From a checkpoint of a small mixture-of-experts model trained on Wikipedia: 480 SwiGLU neurons an expert.
Below are experts of layer 2 (counted from 0) of a mixture-of-experts language model. Rows are named router (the router's row for the expert), down (a neuron's output weights, with its number) and show model dimensions 0-111. Each number is 500 + 25 x the weight over its row's rms, rounded and kept within 0 to 999. Numbers have three digits each.
After each expert's rows: a language model's description of what the expert responds to. This comes from a sample of Wikipedia text that the model never trained on.

# expert 13
router:487489474480538477480535477521494481528468497496507511504507507471520475472537468538533552479481532519484531482516504543460464536481498498508476493493509510465510495499518502488476493504490517480487462471505542462508438490468483478471532480496497485547525486516508501479450496519490507524486484513488481521519520493514500487500515500491
down0:531546493482501482491539507515546472479478515528498508561477509518468472527461504508450467511532512500522449476479537545497472504503501501484550480481492480514535549548511513481468496475492446536493479469516471505485543493476528493462518503527476525495483528539547496442517546548497468503511457522503504535533482505522513481503509524490
down1:489512501501507498502478554480495507525493514551480530472526474469534471444490466516482537474523453531497517560458527496490450477557526474507500541538471477519505510521491513525525543469467498477480526519524501493484509445466510461512535519487488468530501474515505538461496489502454491491503523482508534508489492474466490499505514502484
down2:456503498475519529494475483482498446516520513513508481504501480496491464500541487482506497543524529492530514476455559524526542493483449484522511461472500495483549470507502518472512489520481521487524496533481475502507509527517484479486518470447549511507511484496536510541487516494486467501504503476524503495511524493506513503521509546489
What it handles: List dashes, hyphens. Hyphens that open bulleted infobox lines such as Date or Died, table divider dashes, plus the word of after nouns.

# expert 7
router:538513518467526503491476460521470491498532509502524480514521502495508485502514518527517533528480490528474506485547477499478477471503524532466468519482478489496508495480474477546483514468472495477471463488536469444467512510489509524513514499477497480500530494492481498480453491454474495526480472467511510503526478477525494479482505457522
down0:542472471497503487558487501500480504491505504523479497489504488477552497517523480488451508502481495533512518508464487489517554523515466510508498513513492489515412502527497487485503490495460533529560464492512483474480494461461520504491495514494509497548499519470494451520523517490505451549540483515483510496513477559506514519499500531508
down1:518469502479530484469522485490531518483460467530480514507509467533451487492526515487515482517500452545479483480488483485493511494532462467475496497490493459469510486468456486489519507481522495455531478525498460504475494446508454534521521514503507532487518512486506504522518512457552506493474471523463517531491501497516486520497511532448
down2:507491555505505506485513527509484524443462502495512509526512495487511458488488522544526492506459530511498517502504490478467494493479492498520509485482483456483498504527538495515477516489522478511499492500512498466475442494469508545483534527524487512482501509511502486487496482538485515501469521518484530465484506484522554499471520529544
What it handles: Function words, listed years. Verbs and prepositions after a noun in running prose, such as was, by, of, and years within comma-separated lists, such as 1943.

# expert 9
router:534520523463522509499472463519468484506524516505522482507518506497512496503515523528523534516482493525475503482550473491478479474507521525467467516482478496499509504483480471549483507469462500474476464492534468450463515506485511528510518504480499476496526489497477498482457497463478492523481473462516517499528481470532495479480501458522
down0:515495516476514501511511570525504494536473510528479507477495478547539479491505481472497450541512487519559526503483491442491512438452511521513455499514480469507504479500536508526505503492472472499505558514447488540500516517549501482490479479564520520549469496471520530512479486499483543500449539533505512514460494496488524497515454446491
down1:475521500501498490454467480508505484475520485505501519464509475503511517458514504500504470512512482500486521511468513523541474494519462513518467482484489554502513514517464541499518509502444463477524478519503529452520476515482521484494561500478526481469512516474482506488485518447493501466446500502502552512495498477449545470548498473470
down2:521507484479517495528497490441514502474503467519540538420516465503527527495509483512498504503482514443483497499488488466464461470505482549557488484473539518474491496463479520510527537542505455487499516487474493502486467494525500503506521494531472487518528465493455453547508465517509487506465506488474506525468487494502486513510463518488
What it handles: Years, word endings, table bars. Years ending ranges or ISBNs, such as 1960–1989, plus adjective and plural endings and table bars in music or census tables.

# expert 3
router:533514520463524506491479461512463487497533515502527476513529503495506484503506522527521527530476493525477507482546475497471483468504523529465470513482481493506514492481472473549493515464470495481476463487535466444466516509480508525517512493482504476498526488496475497480451497458474500520475477465518507510528482475532494474485504467523
down0:477498502500501510528533493500488508464518519564484508481506488541506508505506484494514538481516513501448498498514534473495520543470481514468516510431501514504501524463463520483508483514491469529566445532462460498493472535533515486494448545521490496516508512495499524492543425512469514491539500487505529497502502495489513538544521512513
down1:553492529511463485547489480486524509494489522542461504523506450510474493496497479456486516515483531477551524465538479534525456482499536513484537479515489475507516469459506506515544477480483518502532540475515476467455507478476479510537496502488477469489511465471475534519506514458437487479526491503507506489519514493460517491521515478521
down2:516497490533533469498570487504504500537544476477465539493478468496471492479484504521478514461530563495488537544518464487530502485476499496480501507542512545484478505462509502489460513495511497475501470525502495520529529491522499492506513512505501533496495532535491489493548497465479538512500499539491518522491498528513515478538465473506
What it handles: Table cells, end years. Table separator bars, end years of ranges and word endings in cast lists or tables, such as 1978–1983, Redg-rave, Wag-on.

# expert 6
router:489501500507518520506498513473492490565535507516506476501469528498450506540506494533507464522541546473503485480509499531512490513520487497483551522496519536448508495487486523472525539506494524500505482485515493520490538502494541450535505462510545507509515497554535520518513511481472499529481501480508520484485535451479481490477446540469
down0:503481466447504492492469458464494481520559488516477449520507533523496529500472492484541515517526538483477474514501471534510488495504474553459480487517535498511515474531532463521507509575516524524501507504492515560522450496501507514507485472493467516520478506547508485504492542475482481515473462537498571499515443481490492480498457530526
down1:501500498539498497505517509464477496498528543497500521536515548519502483501461516452528514503516525533477517503509486488517482459540514499446491525493473470505500509482495494460447527485521461496509530496494474511454490470456523474515509493541514493512479484500464525501528485519490465513476453507488522456551546488473493516476512512542
down2:476473523474526467526475509487560498500534556497537497520520488513481516475532473567486495457488517521516486466470494501452544490505486508551550504496502516467475465497437543525500512545490495531521491470517463481527520512508511481508513458511501508508501506485491521525484477502490516511470466548513506509491519499557497520587506508523
What it handles: Table pipes, results. Pipe characters at the start of or between cells in stats and election tables, plus sports-result words like won, finished, defeated.

# expert 12
router:488508550464488457514482484508489519480495500537531531493519460522483476503504486500490510482493477488464556516470495499459467519465552491474526505490533515536535495523522493549505480463468497485492472544501470469475474519491521524506554463487472470539488473476464524546476479516472511501515540524485529472506526530493506500461537461493
down0:505504481475493517489493483529487533505524489475483482494502486490493514456487454550488538479540511518481525513569440491506545472489457482478502484501526532517507530546499517536454495533543490499490491511472468443494496533498514527496494508507541501504511433446510525530506506502500505494524574501499476517471527518484517451525495530481
down1:529534506502443475502473509465493505484529513488515477495489528449500511485496503463545512466494531487485478464509470503478488500529552502477487520495497482472543494494539485519512472525468469506509532466508522504516498497502511492484467502478508477530487466508497521498510473489480502524489502461513517527525466474535484486512461480474
down2:464499449499525502493479444445499493480517506494479466486505495517543548525530483537505537481474503498459492460487528530474513547513505497503494516514546510528500508512515504476484506502516509527518534501493508523476507459486476450510526525512504503457475492520494497517494553537541467518456464553469501473528488481468470489516485506515
What it handles: Sentence-ending periods. Periods ending sentences before a new sentence or paragraph, plus abbreviation and decimal dots and ?, ! marks.

# expert 11
router:487502503515498498512477491506465518521514504533474500515523463474510482523496462517510536541466488507497489449454505529495510496502525492504446513501480484490509525497545482476486492539473527495459485489508509485497496509460527503520512531500523495498523520523536489514532458508510485486497504519447525514480488524511518502472458500493
down0:521487427491566523478538514465531494478496446513486490515468495482469520519487497496482473536555505515504509531550511455509520491480466514514539518503471503493508518500487499467513528508458531495505450486466474471480545503535486530500482473483476499503536455466501536500432505467505483492518487495484545471529483472487524471516487541529
down1:480517474482531502477454509543451533521484486544484495496472505509467472514537507482493495508463496573515496484476452476505466521511524549467482508487508518473543477551507497466511495518499547508511500503492484456479490475472438512552514511509526543495515505492486487452491531483533472495482505521501494488553472500506503473498510467525
down2:486547512518464471501479491488509534510487514520486486489526504472469513506489536502484493489491478527501509512496532497509521536509500484517535496513493495488503493460477470506529485490486518522481525532496487478472467450537489492479519490517489494453507511517500491503515500499487507461509496532528507529498504506493511487508505486467
What it handles: Line breaks. Line breaks and paragraph breaks after sentence ends and table rows, also opening quotation marks and first letters of table entries.

# expert 4
router:477493512486507519518523457535505507477397503513528479523487567543491503500491483520536501532479487521480524468471519500510517479518530532504480450487533488541475534535509464535528491477529535525506494485490484477488492470495434533492498500495521482504484478489500483472545497466533486522496478486513501510483506517524499492526526525488
down0:486518553501507500467536459485490528469501523461459474520496490474556504492478513516487522488525520505514511516468504486506500520519510456484508514469475519490537515489498499495480536472472474505479506505494492523497450501506511500486486503516489473494493513497485489502497471484525486483489520528537561520497514484518489483513516470488
down1:506481530470501464502512502443529450494497493486481477513526460508495474457498471491502509498508556504493523447479503483465453535531475486499478545464525508501477502501479513500472490488501497497464451495508531481518510474522484494464506538577463486509509502491516477517486503481470530536499522456482488526460503521507532500496509479494
down2:476471488493487467488504468482496523501488513466492471481471496550479507466480511503522471475509529515504480489458509528495508467534521501490501483473495509515480497512508514546507484534503445519488524484512532496491430494472477484532503494507494502517476532539482519463491504447528502469461487487499525504483528469501520501475512519504
What it handles: Clause-joining punctuation. Commas, and, semicolons, parentheses, dashes and "but" that join clauses or list items in prose, plus & in matrices.

# expert 15
router:530562525493515510480477506535482485526506537431467504497520494522465501530508526501518464483480483513484465504518496504526493510536513481466535516494518491504491486469471479535464465456435475467482499510516488487507537530484489485505483500524473515489513501464468548510536491481420526525496471494467547536508439474505521470498482501545
down0:517513488506488487501518493513513531549517498492504517480509531481474493485507479457471538552535517520504516519504477504513534504533562514536510481539518505446482511478490514496486469494467452486528486498487531484494470554488519508511520518521521465494502484480515502498503540511503542492493485451499511518518470502463455505484494509450
down1:485512488540523543490466527503473508480490520470518506507478521484552489500488522499530478515482502479493517460468508476516475462503489471503479500484505512586470502487536475516487491498462473468502484491524444466519489450479538494503496498520499509506488466493501480513507508495498529482516510533534495545511516500453458456477515489487
down2:450481510492487518523467542534509538479503481502488532461488484503467481481489432508474563493492431485507500469493515493528500501508481482491478495519544496504462508498530475486512503507486491501501531483528485506489453474529517484471524471493508504506509515474476473496451526517533507510485488547477508499507519490526536443458491538495
What it handles: Numbers in tables, coordinates. Numbers of two or three digits in stats tables, coordinates, dates and durations, such as 18, 27″, 16:31.

# expert 2
router:477494482508505504498510506492485535500544524491547544484513497494462494495503502516501444465539519502527492513567490482518483512498504518501474512528488499454510479450489526511507535468555551502500511479500473485495525509490484446522473503513482451476452501519521508532490529527482502516481511488547442488492507481461465470490476499464
down0:471519451472451461526506491507492483497469543481466553476528484522511463538501523484503503495481503472484514509510462507499480484483515506481467540478507520488512529499538513595490512513450491505481541496487479502535471473516451449513484529520481519481529482471445538505472492478492430492476525456518491490533477480525512453497465548536
down1:485506537475524509549513482534522517488545441493508515517512508522491507499475445464562448524500467491476502513499459512533527510498485473513507489513493520500477498514512443464496496507492508523472509555480506472495527507511539511496522502564535492502491461526508530468511486513472424454484476504520464486519475490486516466497502475508
down2:460482474509502515489514505487501511535516490526479514440506515543492509478507514517487492488493492497475488463464488527511540485526523472482450534539517484486449489534479439479496502511526489494524478503474473494505466478474484477496522496490513503495429475512471481518563522496470503464505495509484541531477538473495496510531451514521
What it handles: Sports table entries. Word pieces of names, countries and labels inside pipe-separated sports tables and rosters, such as Città, ESP, Hard, Cup, Punter.

# expert 8
router:535511527463522510497479458516466486504534518495527486510526506497507487506510516528520528523481491529481508480546477500474478472508514532468466518483480484502509491485474468547494509471469503477475459488535463443462514515488505525515515502484501477500528495493479498484452489462480496525480475465513511506529478470532497477479500465515
down0:488460509532423533485493496477496443514540475488515496511532469532476474490503491489510485461489463514518455488476519479480470504531482528490532473511462504517494476518534451476508527532502493480523478490530449550536541470523519471503464494518505489518505506516487503461509462492511509471504495474517466513518470531494455505529527490489
down1:452493498498495463516516489482498556501499499499508523496513474484515497468509546488461509515530538518523532501508509488512510506431526494503508474479500493476470481541506502504509475533532500477491506506504570478484514470547521475482483498470540488528503488506537491451501508501534503528540544528530525503544492497525514532502523482558
down2:517484453494535549554512464486505520475487476494473502442525491506493516531498474432485489529445496510424518470498530481533465504509485511539478462471505494530514521476488457522447482492488476504545487484501526524497473498480520550484501504534490472519477504538511463500511468503526525527484528517469509502518498514520480516512506495491
What it handles: Years and digits. Year numbers and digit pieces in release lists, coordinates, ISBNs and dates, such as (2022), 2019, 1809.

# expert 10
router:540520521460522498493482460518465483503538509501520482516520495494503483513511520523519531533481491530473501479545469499479484467506518531459467520478480498504506494488482476547484510470471500478477463492529467450464513507485509531515508500484494478497525495496475499482453497465475493523480471461514512498526481477532496477480503456532
down0:492526505465554544543518481503475458471509535494544514481519501530494522494506489523496521514514512472495480442481524471531453503525468520449511483516466538513465480561476507515451491485516482509488541482493471519456502554514480548523489487498495515580497518535465522507520497464506518504528510538533540509477481531498504503513483516508
down1:539466515474487496494520473532519492515546487496499494488515517508487483522502496498508506495519475463522497477485474504484485507549480525535487551519472510508461518513479458493518508484477529495484475525479526490481514494518509486511499470503536547461509487495506490488510504488537507519467487529472492460498491432488516463494550512482
down2:560459500512538454501482439523516496477540534502517521490506480486510522444485489469495515514470525514493497495505496490515446500490483489495470489518494472518473483460503552459509474489496494525528484486486508487462508502497534489526505497519484492490481494482504506475504490526541505508498504517464476557493514511523554544534524489503
What it handles: Articles, suffixes, decimals. The articles the and a after of or in, word-final -s on verbs and nouns, and trailing digits of long coordinates or IDs.